config.yaml
hidden_size: 256
moe_layers: [1, 2, 3, 4, 5, 6, 7, 8, 9, 10]
normalize_top_k: true
balance_loss: 0.0171
balance_bias: false
init_std_router: 0.00912
lr_router: 0.000489
vocab_size: 32000
norm_eps: 1e-05
max_grad_norm: 2.0
max_seq_len: 512
max_steps: 8887
Below are experts of layer 4 (counted from 0) of a mixture-of-experts language model. Rows are named router (the router's row for the expert), gate (a neuron's input weights, with its number), up (a neuron's input weights, with its number) and show model dimensions 64-127. Each number is 128 + 24 x the weight over its row's rms, rounded and kept within 0 to 255.
Before each expert's rows: "mostly gets" lists some tokens that are sent to it at least half of the time. This comes from a sample of Wikipedia text that the model never trained on.

# expert 31
mostly gets: "\n", "|---|---|---|", "---|---|---|---|", "Species", "===", "=="
router [114 158 125 105  87 117 128 149 101  91 128 159 112 108 107 144 143  80 124 121 127 157  98 147 124 119 161 139 152 107 140 140 154 121 108 106  91 121 127 125 105 118 125 116 126 144 119 163 102 141  93 115 143  98 109  99 124  76 129 104 140 101 111 157]
gate0 [121 159 139 129 126  58 114 118 142 121 123 109 117 121 127 115 129 105 180 129 106 138 113 113 110 133 119 140 133 150  87 128 111 165  92 113 129 130 100 100 188 154 104 111 118 131 132 113 167 130  88 138 135 176 133 123 167 157 115 141 132 112 109 160]
up0 [ 98 123 110 121 154 105  99 121 124 112 127 108 140 136 128 131 128  85 127 139 127 136  87 118 144 136 152  98 102 129 149 138 128 152  93 110 138  98 141  98 110 103 151 114 137 164 148  98 119 146 137  93 156 130 136 117 116 192 116 141  92 155 112 116]
gate1 [108 135 135 127 109 136 119 111 121 159 138 111 155  63 118 132 152 123  91 113 141 122  95 182 141 119 149 151 148  89 134 136  81 113 121 122 157  85 163  97  96 151 118 165 178 149 141 148 111 138  78 109 125  90 127 148  94 107 116 100 167 104 131 148]
up1 [121 134 132 126  96 120 130 110 162 178 110 131 122  69 136 139 149 146  86 114  98 108  99 186 139 152 109 126 136  86 134 117  97 126 115 154 196 110 136  83 127 186 106 170 121 159 109 127 127 161  99 115 121 129 119 125  96 106 125  83 167 111 126 134]

# expert 50
mostly gets: " States", " United", " American", " state", " York", " government"
router [124 150 137 125 158 127 135  93 124 131 172 131 122 130 148 151 132 135 144 165 156 152 113 149 109 130 121 130 118 124 117 124  75 143 130 118  91 154  93 159 111 128 114 141 120  94 133 147 115 139 128  92  97 111 123 100 108 117 159 127 160 182 123 107]
gate0 [162 152 151  77 172 137 102 127 146 188  97 138 121 149 110 112 101 101 108 133 105 102 148 154 119 103 126 132 139 107 106  92 147  95 106 143 119 122 142 121 103  98 146 136 116 133 120 102 148 156 136 129  98 164  93 153 166 147 114 133 110 122 128 147]
up0 [153 107 145 123  98 155 146 131 175 113 111 148 150 116 141 124 172  78 121 109 148 117 107 126 113 139 106 161  95 123 144 149  91 100 145 127 120 169 152 125 120 126 174 129 126 122 102 127 139 154 163 167 139 118 111 126 148 118 113 121 127 124 126 136]
gate1 [160 121 122 126 109 124 122 118 100  68 137 113 121 132 174 102 155 174 178 153  92 131 155 110 120 131 123  94 205 157 105 119 124 119 183 133 155 120 144 117 131 146 131 107 117 100 187 170 131 134 122 129 133 124 142 155 112 123 104 138 118 120 135 111]
up1 [112 128 118 143 104 123 138 126 114 133  90 185 111 132 151 116 102 135 186 129 140 202 111 163 128 169 130 158 144 126 111 140 102 142 114 161 101  98 134 145 152  89 121  67 123 136 136 116 116 158 123 124 103 135 148 118 106  63 155 144 168 164 118 118]

# expert 1
mostly gets: " to", " for", " about", " against", " than", " could"
router [130 172 149 130 105 120  98  99  80  80 134  66  99 153 148 137 129 160 150 175 130 152 137 168 141 106 125 136 163 121 128 103  99  81  83 116  91 111 101  93 130 111 149 136  67 120 103 131 145 125 112  91 131 131  99 148  98 171 140  73 106 121 117 115]
gate0 [ 68 140 107 172 109  98 143 149 126 140 149 130 101 102 110 114 107  89 119 127 135 107 170 150 123  96 129 137 112 139 156 103 147 111 120  96 178 113 133 113 158  81 135 128 100 130 124 155 118 154 125 132 138 142 127 138  98 118 147 175  85 105 115 162]
up0 [137 128 113 128 116 152 120 142 141 141 141 107 126 134 105 138 166  93  91 141 128 116 127 159 104 122 143 169  93 111  78 150 108 112 123  99 166 121 120  91 126 125 122 161 143 130 121 117 150 113 136 101 105 125 118 157 131  86 135  83 125  60  71 129]
gate1 [110 147 106 146 113 124 104 137 144 109 143 108 143 126 131 144 127 127 104 129 118 142 137 105 125 107 122 112 109 118 150 102 103 109  96 101 114 125  78 141 115 110 108 156 138 141 142 131 125 128 135 115 110 111 112 135 108 119 122 107  54  96 120 138]
up1 [143 136 140 113 118 117 117 104 123 124 131 102 107 112 119  78 174 157 153 135 153 132 142  90 145 122 140 136 118 121 114 175 109 107 122 137 148 113 156 133 124 131  60  96 158 119 135 123 136 162 171 145 144 131 154 118 160 137 177 127 164 145 133 116]

# expert 39
mostly gets: " MPC", " friends", " commander", " end", " students", " Anderson"
router [146 158 168 156 176 108 135 116  88 106 157 107 140 158 141 133 147 177 145 168 152 146  91 147 137 119 148 148 110 171 163  99 101 127 104 107 125 163  95 139  96 163 123  91 128 140 134 104 124 161 153 115 147 137 143 107 102 142 155 106 155 171 154  87]
gate0 [102 129 141 126 147 101 144 125 152 162 104 124 102 173 135 111 138 155 155  85  79 145 127 158 129 111 103 106 107 115 134 163 143 145 101 108 150 158 129 182 145 151 123 155 134 137 147 157 139 123 141 139 115 119 118 114 105 123 139 140  98 102 129 150]
up0 [106 127 106 114 133 137 163 146 143 182 141 111 191 137 149 144 126 101 131 155 116 125  83  75 139  85 103 116 140 109 130  82 144 180 118 137  95 120 135 140 123 139 116 110  93 191 137 185 147 156 125 111 105 154 119 107 146 143 117 136  73 184 124  98]
gate1 [131 143 140 133  84 130 139 134 103 154 122 107  96 120  97 105 112 113 159 123 150 122 180 104 140 148 119 127 153 138 108 147 216 122  99 126 125 107 128 114 152 125 107 133 148 127 159 106 124 160 125 146 103 146 120 135  93  95  80 124 182  95 140 151]
up1 [142 179 166 117 142 125 144 114 131 147 117 136 135 137 182 129 124 125 101 117 131 142 156  97 121 164  90 122 143 140 132 152 123 100 127 108 121 136 141 114 119 143 124 141 160 118 128 169 127 108 116 112 156 133  97  94 131 106 111 118 128 112  89 120]

# expert 32
mostly gets: "|", "-", "–", " –", "=", " -"
router [114 118 120 156 152 103 126 128 147 110 158  98 130 160 114 113 120 133 145 152 147 121 123 147 134  63 114 150 122 134 151 144 147 110 107 122 151 144 109 116 113 184 130 108  94 107 127 113 164 121 138 127 110 162 160 143 124 103 150 122 135 135 159 120]
gate0 [138 112 106 151 143  97  64 108  92 109 133 119 178 125 131 156 106 167 156 140  85 128 147 133 142 141 136 113 136  84 122 163 113 130 166 125 171 136 157 125 136 102 149  98 118 112 124 129 132 145 116 148 140 149  96 122 134 126 133 134 164 156 103 122]
up0 [167 119 105  92 128 159  87 127 131 125 117 144  95  93 111 109 120 168 121 140 171 166 131 160  97 132 125 144  98 114 128 111  93 149 117 149  87 136 113 132 122 102 130 144 150 123  87 158 132 136 116 134  92 140 148 122 147  60  98  94 153  80 142  93]
gate1 [146 145 140 115 132  95 119 137 142 131 109 139 124 116 118 122 150 122 166 136 113 110 121 125 104  93 108 116 178 129  96 172 124 119 142 138 102 104 140 109  88 155 160 114 126 138 108 159 156 130 159 140  97 158 114 119 163  89 110 123 132 118 142 145]
up1 [ 92 122 130 152 124 126 155 157 139 152 142 158 108 122 156 160 147 118  93 128 110 132 118 130 111 149 103 128  76 126 126 124 145 141  82 101 120 132 129 146 146 107 112 118 119  96 154 133 137 119  81 116 134  96 124 118  60 139 127 113 137 137 140 135]

# expert 19
mostly gets: " the", " The", " his", "The", " its", " their"
router [ 88 156 147 152 165 116 146  93 117 133 127 121 138 136 134 114 133 141  87 128 153 130 126 108 142  81 147 129 176 140 118 117 100 128 114 116 145 174 119 127 135 143 128 131 124 146 123  84 140 166 143 172 153 141 136 116 159 124 126 104 143 125 126  99]
gate0 [135 124 103 138 128 116 111 139 162 175 137 115 140 108 138 122 141 131 149 122 103 134 114 127 172  86 158 112 139 130  90 164 105 132 104 100 116 119 103 136 149 134 133 162 126  94 148 140 199 112 109 140 113 181  86 124 123 125 132 125 125 106  62 185]
up0 [109 159 101 106 143 106 128 130 114  88 146 134  93 184  92 125 105 143 119 128 130 129 163 139  91 122  93 156  92 135 150 139 152 125 177 104 133 129 156 136 122  98  94  75 152 139 130 164 109 105 125 101 150 113 154 131 147  84 106 126 124 160 120  86]
gate1 [ 94 138 101 105 134 110 100  88 142 130 133 138 110 106 117  93 100 142 126 111 139 136 191 170 159 139 126 114 204 153  88 128  89 129 164 138 122 100 138  98 145 102 148 111  90  82 132 137 112  99 125  86 125 114 143 162 102 114 114 130  99 103 111 135]
up1 [118 135 132 154 139 110 154 135 110 142 128 131 132 112 115 109 177 158 161 152 167 124 141 130 183 126 162 134  67 116 128 130 134 152 133 125 124 129  98 122 142 154 109 130 133 151 112  84  83 131 126  95 114 139 110 166 160 175 152 100 140  95  91 170]

# expert 7
mostly gets: " by", " on", " under", " at", " with", " against"
router [192 165 130 120 126 111 100 125 148 131 124 124 140 132 128 178 176 171 149 123 125 153 144 154 124  94 138 118  84 114 128  67  95 104 120 129 145 181 105 132 110 118 128 105 144 165 173 104 133 140  94 120 124 174 129 142 101 163 132 108 149 138 161 138]
gate0 [ 96 153 149 117 108 139 116 112 167 138 142  99 136 125 115 195  69  95 110 139  98 122 170 127 112 143 118 169 133 170 131 115 149 131 121 103  97 111 112 125 137 117 145 130 119 118 129 111 118 116 111  92 129 122 154 138  94 205 102 187  92 145 143 131]
up0 [127 104 119 134 151 104 134 184 154 102 130  99 149 132 154  68 166 106 120 103 139 130 144 154 142 137 161 121 108 109 141  79 125 164 111 137  87 108 159 127 162 106 110 161 141 163 108 152 111 119 141 134 135 119 169 105  92 174 123 119 109 113 148 106]
gate1 [120 113 129  81 113 139 147 116 137 194 136 124 146 130 136 160  95 137 120  84 190 100 132 114 126 101  97 148 147 164 118 107 106 138 140  71 131 117 120 163 134 150 128 157 158 144 154 138  96 137 138  97 116 137 172 147 118 153 117 113 178 123 101 121]
up1 [122 126 135 101 131 153 158 124 140 174 138 157 151 135 111 139 128  95  87 113 140 116 115  85 133 162  97 125 132 164 148 106 114 102 136 119 146 150 143  87 110 177 140 163 135 168  94 121 145 149 136 139  76  76 129 165 116  93 133 104 190 115 145 159]

# expert 57
mostly gets: "ed", " made", " him", " known", " them", " her"
router [145 131 159 167 129 101 129 157  89 158 169  79 100 136 157 152 116 125 178 119 124 130  82 151 120  88 129 134 137 142 147 113 104 151 161 151 172 125 113 112 132 142 102 116 112 134 156  86 133 129 146 119 145 106 122 143 111 134 115 121 155 131  84 114]
gate0 [112 153 179 134 120 141 140 152 149 119 131 129 169 128 155  86 146 115 125 134 116 143 120 120 143 148 118 129 142 159 126 104 129 122 181 124  90 124 101 130 129 145 109 114  94  89 121 134 157 115 122 129 117 110 141 136 122 123 114  95 137  74 131  91]
up0 [150 162 121 109 179 148 160 125 157  91 148 125 120 153 147 157 151  89 128 116 120 124 152 109 146 134 189 141 128 108  80 107 114 119 108 127 115 150 139 103 175 113 112  99 107 164 148 162  85 118  92 122 124 144 110 124  77  84 121 126 160 149 111 102]
gate1 [105 123 140 121 119 113 107 170 174 157 155 120 106 139 165 114 104  72 153 102 132 113 138 121 125 106 180 144 132 132 115 160 141 155 140 133 178 106 129 108 143  96 116 149  96 136 113  81 135 108 103 123 134 110 127 106 129 125 104 122 156  99  75 127]
up1 [107 105 126 125 146 127  76 118 148 162  89 132  85 127 161 108 134 134 133 147 117 130 149  98 170 114 112 116 152 158 126 173 109 133 159 124 138 130 143 135 111 130 139 163 115  92 208 121 107 153 101 147 112 129 137 150 125 146 146 137 149 144  94 138]

# expert 35
mostly gets: " |", "|", " Succeed", " 0;", " Binomi", " 5;"
router [130 160 145 115 143 105 125 111 145 108  67 112 145 112 123 130  90 130 147 130 144 112 146 160 112 117 130 133 123 117 125 123 143 141 117 121 105 140 114 101 120 113 150 112  88 136 125 120 129 150  99  95 134 106 136 110 192 104 107 106 147 142 153 129]
gate0 [140 103 116 164 123  98 121 104 132 147 105 116  96 123 135 157 106 129 102  93 120 151 108  85 108 128 113 136 108 111 111 155 101 102 132 207 152 167 151 133 116  91 123 132 130  96 180  63 140 138 119 132 131 112 129 102 123 126 107 133 159 146 139 116]
up0 [110 140 146  75 136 120 127 140 182 170 174 157 137 138 146 104 129  99 141 148 126 147  88 134 127 146  89  90 139 158 132 145 113 127 142  92 164  88 128 115 145 170 125 180 138 175 155 146 156 141 148 117 110 118 136 126  88 154 148  79 159 126 139 123]
gate1 [100 119 120  91 137 122 129 126 149 163 137 131 162 149 101 133 132 160 155 111 150 141 141 184 118 142 152 126 122 167 126 152 120 125 136 138 143 162 147 163 119  94 133 179  99 141 162 144  65 139 145 144  99 180 120 108  94 120  80 132 132 109 128 159]
up1 [125 140 112 149 147 144 151 144 160 116 110 107 119 110 180 129 153 126 173 106 128 147  91 113 161 127 122 149 150 131 131 150 170 132 110 158 169 107 126 102 115 155 142  96 142 114 118 150 155 137 140 128 124 106 141 176 166 127 148 116 134 141 137  86]

# expert 37
mostly gets: " In", " in", "In", " during", " along", " within"
router [103 125 136 134 139  84  73  87 130  75 149 119 130 114 131 141 137 123 126 143 143 137 133 136 151  97 129 150 137 106 194 144  87 155 131 178 180 143  89 139 110 150 144 104 113 119 147 129  92 136 102 131 163 127 111 103 144 155  82 159 164 174 168  90]
gate0 [140 152 125 132 154  88 140 129 137 166  83 126 118  94 123 156  99 106 116 106 153 133 115 128 109 125  88 157 158 114 115 133 106 104 135 136 154 121 130 133 126 110 149 128 132 130 162 116 125 145  96 117 118 160 143 135 175 148  68 138 113 129 106  94]
up0 [125 165 188 131 149 141 100 100 120  81 111 125 130 156 124 137 129 149 169 115 124 126 136 117 109 118 133  78 129 157 131 161 131 135 127 127 140 132 122 149 126 118 138 120 125 127 158 137 143 123 145 113 118 107 138  59 144 165 145 104  70 135 141 125]
gate1 [139 141 150 138  68 106 162 106 115 122 133 107 114 140 136  93 146 137 113 138 141 165 179 126 114  68 153 160 126 126 152 132 100 187  91 145 163  94 111 132 145 129 147 101 139 124  96  86 119 123 137 126 147 153  91 157 126 112 135 106 163 145 113 114]
up1 [117 117 112 148  98 137 122 126 126 138 121 130 120 150 120 135 153 116 122 124 130 131 130 109 104  87 171 142 140 125 152  84 116 138 138  94 166 142 142 112 124 120 133 136 128 133 133 122 100 114 122 121 144 144 148 117 135  89 128 105 159 156 142 131]

# expert 11
mostly gets: "ner", "field", "tor", " singer", "mann", "watch"
router [190 137 146 140 131 120 110 104  98 111 188 108 125 134 131 120 114 126 146 142 157 130 128 126 101 116 128 123 110 133  94 104  97 124 136 156 123 180  98 140 119 128 118 111 121 122 151 152 107 176 118 113 146 147 130 155 158 133 122 118 133 133 167 109]
gate0 [158  98 132 180 129 119 130 168 104 121 104 107  86 142 109 137 164 114 169 137 105  94  92 144  90 144 136 154 147 116  73 180 152 117 147 170 122 121 144 170 156  93 100 156 122 136  98  93  94 111 145 137 139 159 125 107  84 156  93 197 154 153 141 130]
up0 [145 151 115 175 167 127 154 157 136 152 126  94 152 174 119 154  77  93 116 135 125 147 123 128 138  93 146 110 157 150  92 127 134 145 150 152  94 129 118 170 151 134 116 121 140 140 147  92 118 106 147 117 150 125 139 106 135 148 102 184 145 175 140  92]
gate1 [112  89 146 150  92 109 153 168 131 138 102 132  74 177  93 124 106 153  95 130 124 107 129 165 122 131 138 126 144 153  63 166 143 115 195 137 145 157 148 122 151  78  96 119 135 110 156 142 120 109 104 145 124 146 136 162 139 136 131 113  94 116 186 116]
up1 [144 136 111 121 100 124 146 107 134 131 100 112 116 163 131 147 114 116 168 148 100  97 131 173 139 124 118 107 108 117 122 141 117 154 163 161 191 123  89 117 141 117  73 128 139 150 121 148 108 102 126 117 165 149 117  93 136 100 139 120 131 107 121 141]

# expert 36
mostly gets: "ha", "ya", "ba", "ma", "ka", "ara"
router [152 130 106 153 119 135 141 135 129 138 126  63 128 128  70 143  90 162 103 114 148 110 169 161 123 142 142 101 134 137 134 134 116 132 109  83 161 118 119 147 121 101 153 122 102 101 110 128 124  96 103  87 124 152 136  89 127 166  89 127 162 111 136 141]
gate0 [142 172 143 139 109 153 126  99 161 127 131 145 152 162 134 169 112 105  71 149 123 140 102  97 166 114 125 146 119 107 149 148 160 128 123 122  99 112 128 142  77 153 191 129 142 131 106 158 108 116 155 105 119 106 104 155 121 133 170 129 119 108  99 111]
up0 [139 134 138 132 140 147 126 145 178  90 123 114 158 103 172 152 132 130 119 154 107 143 104 167 142 105 127 141 130 116 103 115 161 124 157 126 112 154 117 117 133 130 131 116 144 123 142 152 152 110 124 123 155 131 115 163 109 109 180  90 131  95 113 171]
gate1 [118  93 126 131 122 154 108 117 117 126 142  93 121  97 118 134 130 128 140 111 129 135  81 109 136 156 126 110 110 116 108 156 152  84  87 160 123 130 129 116 156 142 109 104 167 132 138 121 128 120 123 124 108 154  82  83 151 118 160 101 103 116 171 126]
up1 [ 87 128  74 156 119 136 144 129 159 111 121 109 151 113 132 119 159 165 138 146  90  96 142 130 153 104 142 110 111 122 126 130 122 150 157 113 117 164  94 118 133 157 100  97  90 151 160  93 131 114 119 114  94 153 140 163 133 155 141 132  97 170 137 154]

# expert 30
mostly gets: " made", " known", " used", " won", " called", " played"
router [ 98 137 164 135 161 104 170 123 113 137 126 111 146 121 109 118 129 102 161 138 128 148 100 151 132 123 103 108 149 150 170 120 135 170 128 124 119 126  77 164 159 143 126  72 152 162 119  80 136 143 130 121 130  89 121  89 103 139 159 172 137 163 115 118]
gate0 [ 98 128 112 138 152 149 173 141 135 133 130 144 127 119 117  99  79 148  84 132 114 120 129 135 101  87  98 105 134 138 146 108 124 142 175 141  94 133 145 126 169 140  98 118 126 112 146  41 126 124 113 135 106 110 124  98 115 119 144 158 110 128 113 123]
up0 [126 172 120 122 114 131 119 126  92 107 132 120 135  94 126 100 160 112 178 117 170 144 119 118 122  91 127 136 139 153 167 144 131 133 156 151 128 144 130 133  99 127 115 114 115 143  94 176 134 151 113 157 104  91 116  87 145 121 145 155 141 110 111 138]
gate1 [ 83 126 110 135 101 108 164 106  78 145 177 123 128  53 125  94 135 113 107 118 114 134 120 138 137 136 157 160 120 151 162 125 176 173 137 114 103 156 110 112 100 115  96 105 131 168 132 139 107 122  79  84 121 135 101 120 131 109 141 141  94 127 113 149]
up1 [156 136 125 124 146 139 112 133 115  95 159 100 104 147 109 117 154 144 157 145 117 135  99 109 126 118  92  73 104 117 124 146 113  96 136 138 159 109 156 160 100  93 121 151 159 118 124 104 120 136 141 185 120 130  87 145 118 126  90 107 135 147 136  86]

# expert 28
mostly gets: " American", " British", " French", " English", " South", " local"
router [161 153 160 154 156 128 179 114 117 111 118  86 127  91 139 156 104 102 129 120 158 130 165 117 143 148 123  71 146 146 126 109 122 150 100  80  90 112 118  94  91 156 126 119 118 166 136 143 157 126 147 130 165 121 134  93  96 166 146  86  88 165  98 104]
gate0 [189 128 158 144 156 138 132 138  70 134  94 107 104 165 112 129 139 111 144 137 108 130 107 137 110 128 136 118 105 143 107 142 160 116  92 113  85 115  85 113 100 135 142  74 117 144  65 114 129 106 142 113 123 109 125 128 148 141  97 141 125 135 103 123]
up0 [111 129 134 145 108 127 135 130 142 131 153 170 123  81 119 136 139 132 137 149 128 157 118 130 128 155 147 138 129 111 131 111 131 116 159 130 146 118 124 168 189 130  86 140 126 102 125 138 114 128 110 130  98 138  64 135 139 103 160 135 122 148 118  92]
gate1 [135 112  97 129 114 162 148 119 139 155 141 168 128 119 165 140 173 106 102 120 142 152 178 141 144 144 157 107 124 146 180 104 126 104 189 122 130  97 154 142 166 154 101 145 124 138 106 175 139 127 132 127 141 146 162 146 113 153 147 147 121 157 132 185]
up1 [110 144 116  78 121 119 128 119  90 115 147 156 169 112 134 178 127 112 125 165 108 161 120 151 108 127 160  64 154 134 136 159 157  91 148 127 104  98 101  83 152 132 106 126 121 157 116 129  83 125 144 132 144 108 147 157 152 150 131 171 147 143 134 133]

# expert 25
mostly gets: " Preced", "class", " important", " famous", "✔", "handed"
router [113 150 153 118 154 126 114 142 151 133  90  90  90 165 165 124 179 131 116 156 126 158 131 101 159 127 133 105  83 125 157  92 155  99 105 155  88 134 127 101 111 137 144 127 128 143  88 112 156 130 153 119 148 162 118 157 117 150 145  80 137 113 167 137]
gate0 [138 112 130 140 151 159 109 178 180 122 125 135 114 127 153  93 119 117  92  96  88 149  99 125  85  98 128 118 140  93 122 135  63  84  98 139 107 135 141 136 132 105 147  93  94 136 143 156 130 129 155 108 104 145 138 122 100 145 128 164 106  71 128 144]
up0 [119  79 124 137 126 113 138  92 107 120 126 150 142 134 132 135 140 108 123 118 111 145 132 178 109 123 191 108 167 117 134 148 129 159 152 100 110 117 163 128 130 153 162 120  89 120 101  43 151 123 136 144 110 155 116 120 138 136 132  90 149 109 172 145]
gate1 [152 137 118  95 122 112 132 136 137 127 100 142 122 169 124 106 124 161  92 147 118 140 192  89 128  85 102 148 103  94 109 109 164 113 155  81 121 150 138 135 130 134 108 170 127 129 111 149 144 104 147 110 127 134 120 106 101 125 109 106 153 100 161 120]
up1 [116 124 106 124 112 117 134 126 111 125 166 124 147 108  80 159 145 141 174 119 145 161  86 161  97 112 132 157 169 125 150 113  85 105 135 158 126 171  95 134 137 129 127 129 109 172 102 108 121 153 132 136 150 140 123 144 136 110 122 138  79 157 119 163]

# expert 9
mostly gets: "|", "|---|---|", "|---|", " Succeed", " Binomi", "Career"
router [115 140 138 120 149 106 150  99 124 132 120 145 146 166 128 139 110 147 124 133 139 181 119 131 111  97 142 146 122 134 135 179 133  84  86 126 112 142  97 135  84 152 152  93 122 138 168 135 174 134 147 132 117 160 123 152 124 114 156 116 160 163 157 108]
gate0 [116 100 112 104  75 106 114  70 151 162 136 166 157 148 100 112  91 112 140 128 142  93 142 110 152 134 126 101 142 107 134 142 135 116 123 102 109 153 147 111 102  97 124 151 137  91 114 104 139 155 184 127 155 119 114 129 125 179 101 125 174 145 121 140]
up0 [134 128 136 119 148 165 102  92 166 135 139 109 126  88 129 140 135  99 168 121 145 150 108 124 148 116 156 132  84 105 129 147 139 120 133 157  95 124 102 102 109 150 134 116 140 152 153 137 137 133 143 119  98 141 112  98 117 112 141 130 125 154 150 131]
gate1 [108 123 155  83 126 151  93 208 133 112 159 132 158 118 144 152 128  90 155 100 115  90 125 154 154 139 133 133 106 104 113 135 139 111 109 132 142 120 129  87 108 141 141 108 145 147 128 125 140  91 152 145 110 138 102  98  88 131 161 108 144  87 106 192]
up1 [146 142 105 185 131 112  83 120 117 128 135 140 115  93 112 137 157 149 116 125 170 131 120 100 122 150 139 104 134 105 135 103 103 117 121 106 138  95 122 101 159 156 102 156 115 168 134 135 109 163 126 116 135 108 135 129 156 141  74 144 101 121 145 108]

# expert 8
mostly gets: "ton", "ley", "an", "ke", "tz", "ski"
router [112  87 119 145 118 133 101 132 142 153 140 146 123 133 111 144 157 144 151 132 127  93 144  99 123 170 127  66 128 118 100 123 143 163  71 127 138 146 142 128 131 115 132 107 126 122 121 114 141 116 144 141 127 154 147 107 127 170  58 131 138 103 142 106]
gate0 [136 102 121 126  97 124 153 116 115 140 118 116 137 104 114 139 132 114 142  89 151 155 159 124 171 115 118 124 114 110 132 150 116 135 168 169 134 121 143 106 114 182  88 107 145 171  70  94  98 133 145 117 123 163 124  87  97 122  77  92 139 143 165 132]
up0 [171 101 153  94 111 104 137  76 151 104 121 105 119 130 143 177 135 107 115 155 156 138 112 152 130 140 117 103 136 134 153 101 118 118 117 138 111 162 144 125 143 114 179 138 110 180 128 101 163 126 114 113 113 173 120 120 160 121 111 124 164 144 133  90]
gate1 [142 138 115 143 119 155 133 104 150 119  92 136 112 100  84 113 139 127 120  99 128 121 125 137 152 114 129 188 106 117 113 172 102 118  91 132 131 132 135 140 133  86 143 136 149  99 163 100 132 167 178 156 151 155 120 149 119 147 125  84 111 123 141 130]
up1 [129 160 141 140 176 100 165 129 142 151 122  91 113 129 137 142 127 140 100 134 101 103 131 107 149 101 143 145  96 119 174 127 150 141 112 127 132 110 104  92 141 140 109 156 155 155 158 125 106 133 125 135 159 107 137 163 125 101 146 160 100 141 117 179]

# expert 14
mostly gets: " John", " George", " William", " Paul", " James", " David"
router [127 133 142  93 163 138 142 138 143 105 145 149 133 149 133 153 112 144 122 110 128 106 123 122 157 131 122 116 157 173 177 105 111 124 102 118 118 158  70 123  84 175 162 101 123 142 115 146 140 160  96 146 182 120 133 155 132 156 153 123 141 174 127 106]
gate0 [177 138  93 163 122 136 118 140 142 112 128 101 125 124 131 104 136 108 100 141 163 159 147 148 129 114 132 136 142 130 132 187 157 152 158 159 136 113  81  86 118  90 149 121 127 196 130 156 139 132  70 153 151  97 124 123 123 106 130 141 117 156  84 144]
up0 [126 141  98 107 140 115 150 118 125  96 108 124 128 169 153 130 103 118 126 125 114 119 153 155 138 153 156 125 109 145 138 155  88 106 194 123 177 143 129 132 171 119 146 121 145 184 154  96 103 157 114 136 154 113 116  85 119 153 154 159 113 125 144 151]
gate1 [117 132  92 110 129 193 152 148 135 153 122 143 124 146 107 127  90  93 124 123 109 103 127 133  91 128 142 113 153 130 151 169 120 128 124 105 140 103 171 130 105 105 162 174 122 137 116 109 162 128 129 127 126  68 155 116 146 148  92 124 154  84 187 141]
up1 [151 141 140 162 121 139 122  96 129 120  93 100 113 162 111 129 138 135 131 139 112 127 122 118 124 125 140  94 153 154 159 116 125 151 130 153 124 124 121 140  87 148 189 129 133 137 139 102 163 110 103 127 133 100  91 115 124 118 113 123 129 121  90 149]

# expert 24
mostly gets: " |", ":", "):", " MPC", " some", " Jacob"
router [131 153 146  94 148  96 150 109 126  84 131 131 139 107 126 133 130 115 127 173 147 107 108 116  71 124 157 114 134  95 158 127 159 136 111 154 112 107 113 114 115 134 147  99 107 129 101 108 102 137 111  99 148 116 157  93 141 124 133 139 158 168 147 102]
gate0 [104 154 146 116 111 142 134 164 156 138 127 125 123 165 133  81 138 124 106 152 126 114 121 133 137 137 152 142 123 142 112  73 117 109 204 126 186  96 114 112 161 107 129 104 141 145  83 137 171 118 120 151 115 133 119 118  79 110 142 130 123 124 133 123]
up0 [145 169 147 146 113 119 123 152 153 135 136 160 121 145 159 113  86 132 103 150 147 118 117 151 109 139 161 164 100 114 156 151 155 131 100 129 142 116 130 106 144 146 161 176  95 120 144 172 132 110  86 166 107 127 116 190 116 151 150  98 119 100 105 142]
gate1 [ 80 146 134 120 129  99 121 152 171 113 160 114  99  86 134 180 124 132 124 130  75 146 137 127 104 153 104 175 138  97 156 112 126 171  86 113 126 169 105 153 123 112 192 137 119 162 140 127 102 117 140 123 127  94 126  96 106 151 123 115 113 128 109  89]
up1 [129 128 136 114 113 122 144 151 107 131 135 117 123 120 118 160 137  99 119 114  98 146 119 166 129 114 111 138 178 126 145 110  99 150 140 142 102 128 157 119 135 147 181 117 136 130 144 100 116 144 135  99 113 117 145  85 125 144 148 138 139 149 158 118]

# expert 10
mostly gets: "(\\", " double", "From", "frac", " low", " Auto"
router [157 169 166 142 169 111 133 107  78  96 156 100 155 161 143 134 156 169 144 149 154 161  92 154 135 128 128 154 114 175 178 102  93 126 105 122 135 167  86 151  88 157 114  94 113 143 139 113 123 149 165 107 157 117 144 105 109 153 172 112 152 160 152 106]
gate0 [172  95 132 128 167 101 124 114 143 114 117 134  96 119 125 101  95 122 114 120 126 131 159 160 156  73 127 111 106 135  88 128 139  95 104  62  94 120 136 102 132 177 130 137 125 147 118 129 173 121 100 141 119 124 111 178 181  91 130 133 136 145 108 177]
up0 [144 108 174 116 143 115  91  65  98 111 115 146 152 149 144  74 153 120 174 123 112 139  90 140 133 159 117 135 133  94 119 111 101 103 168 134 136 104 122 111 129 146 188 122 120 160 146 154 157 134 170 107 162 115 137 147 120 114 128 119  75 111  86  95]
gate1 [121  75 158 138 123 121  91 135 116 172 145  93 164 133 100 100 111  75 142 111 120 134 133 111 136 120 155 107 174 118  72 131 182 112 133 100  78 168 164 122 184 115 103 118 162 123 128 124 133 126 147 156 119 117 158 137 109 136 149 114 112  93  97 189]
up1 [116  94 152 112 164 141 143 113 100 143 143 102 117 101  87 137 132 117 149  82 134 171 128 128 115 137 128 122  85 161  89 128 112  86 147 141 140 145 133 122 127 122 179 122 146  94 169 119 148 150 126 184 173 142 142  81 142 115 153 131 130 151 119 142]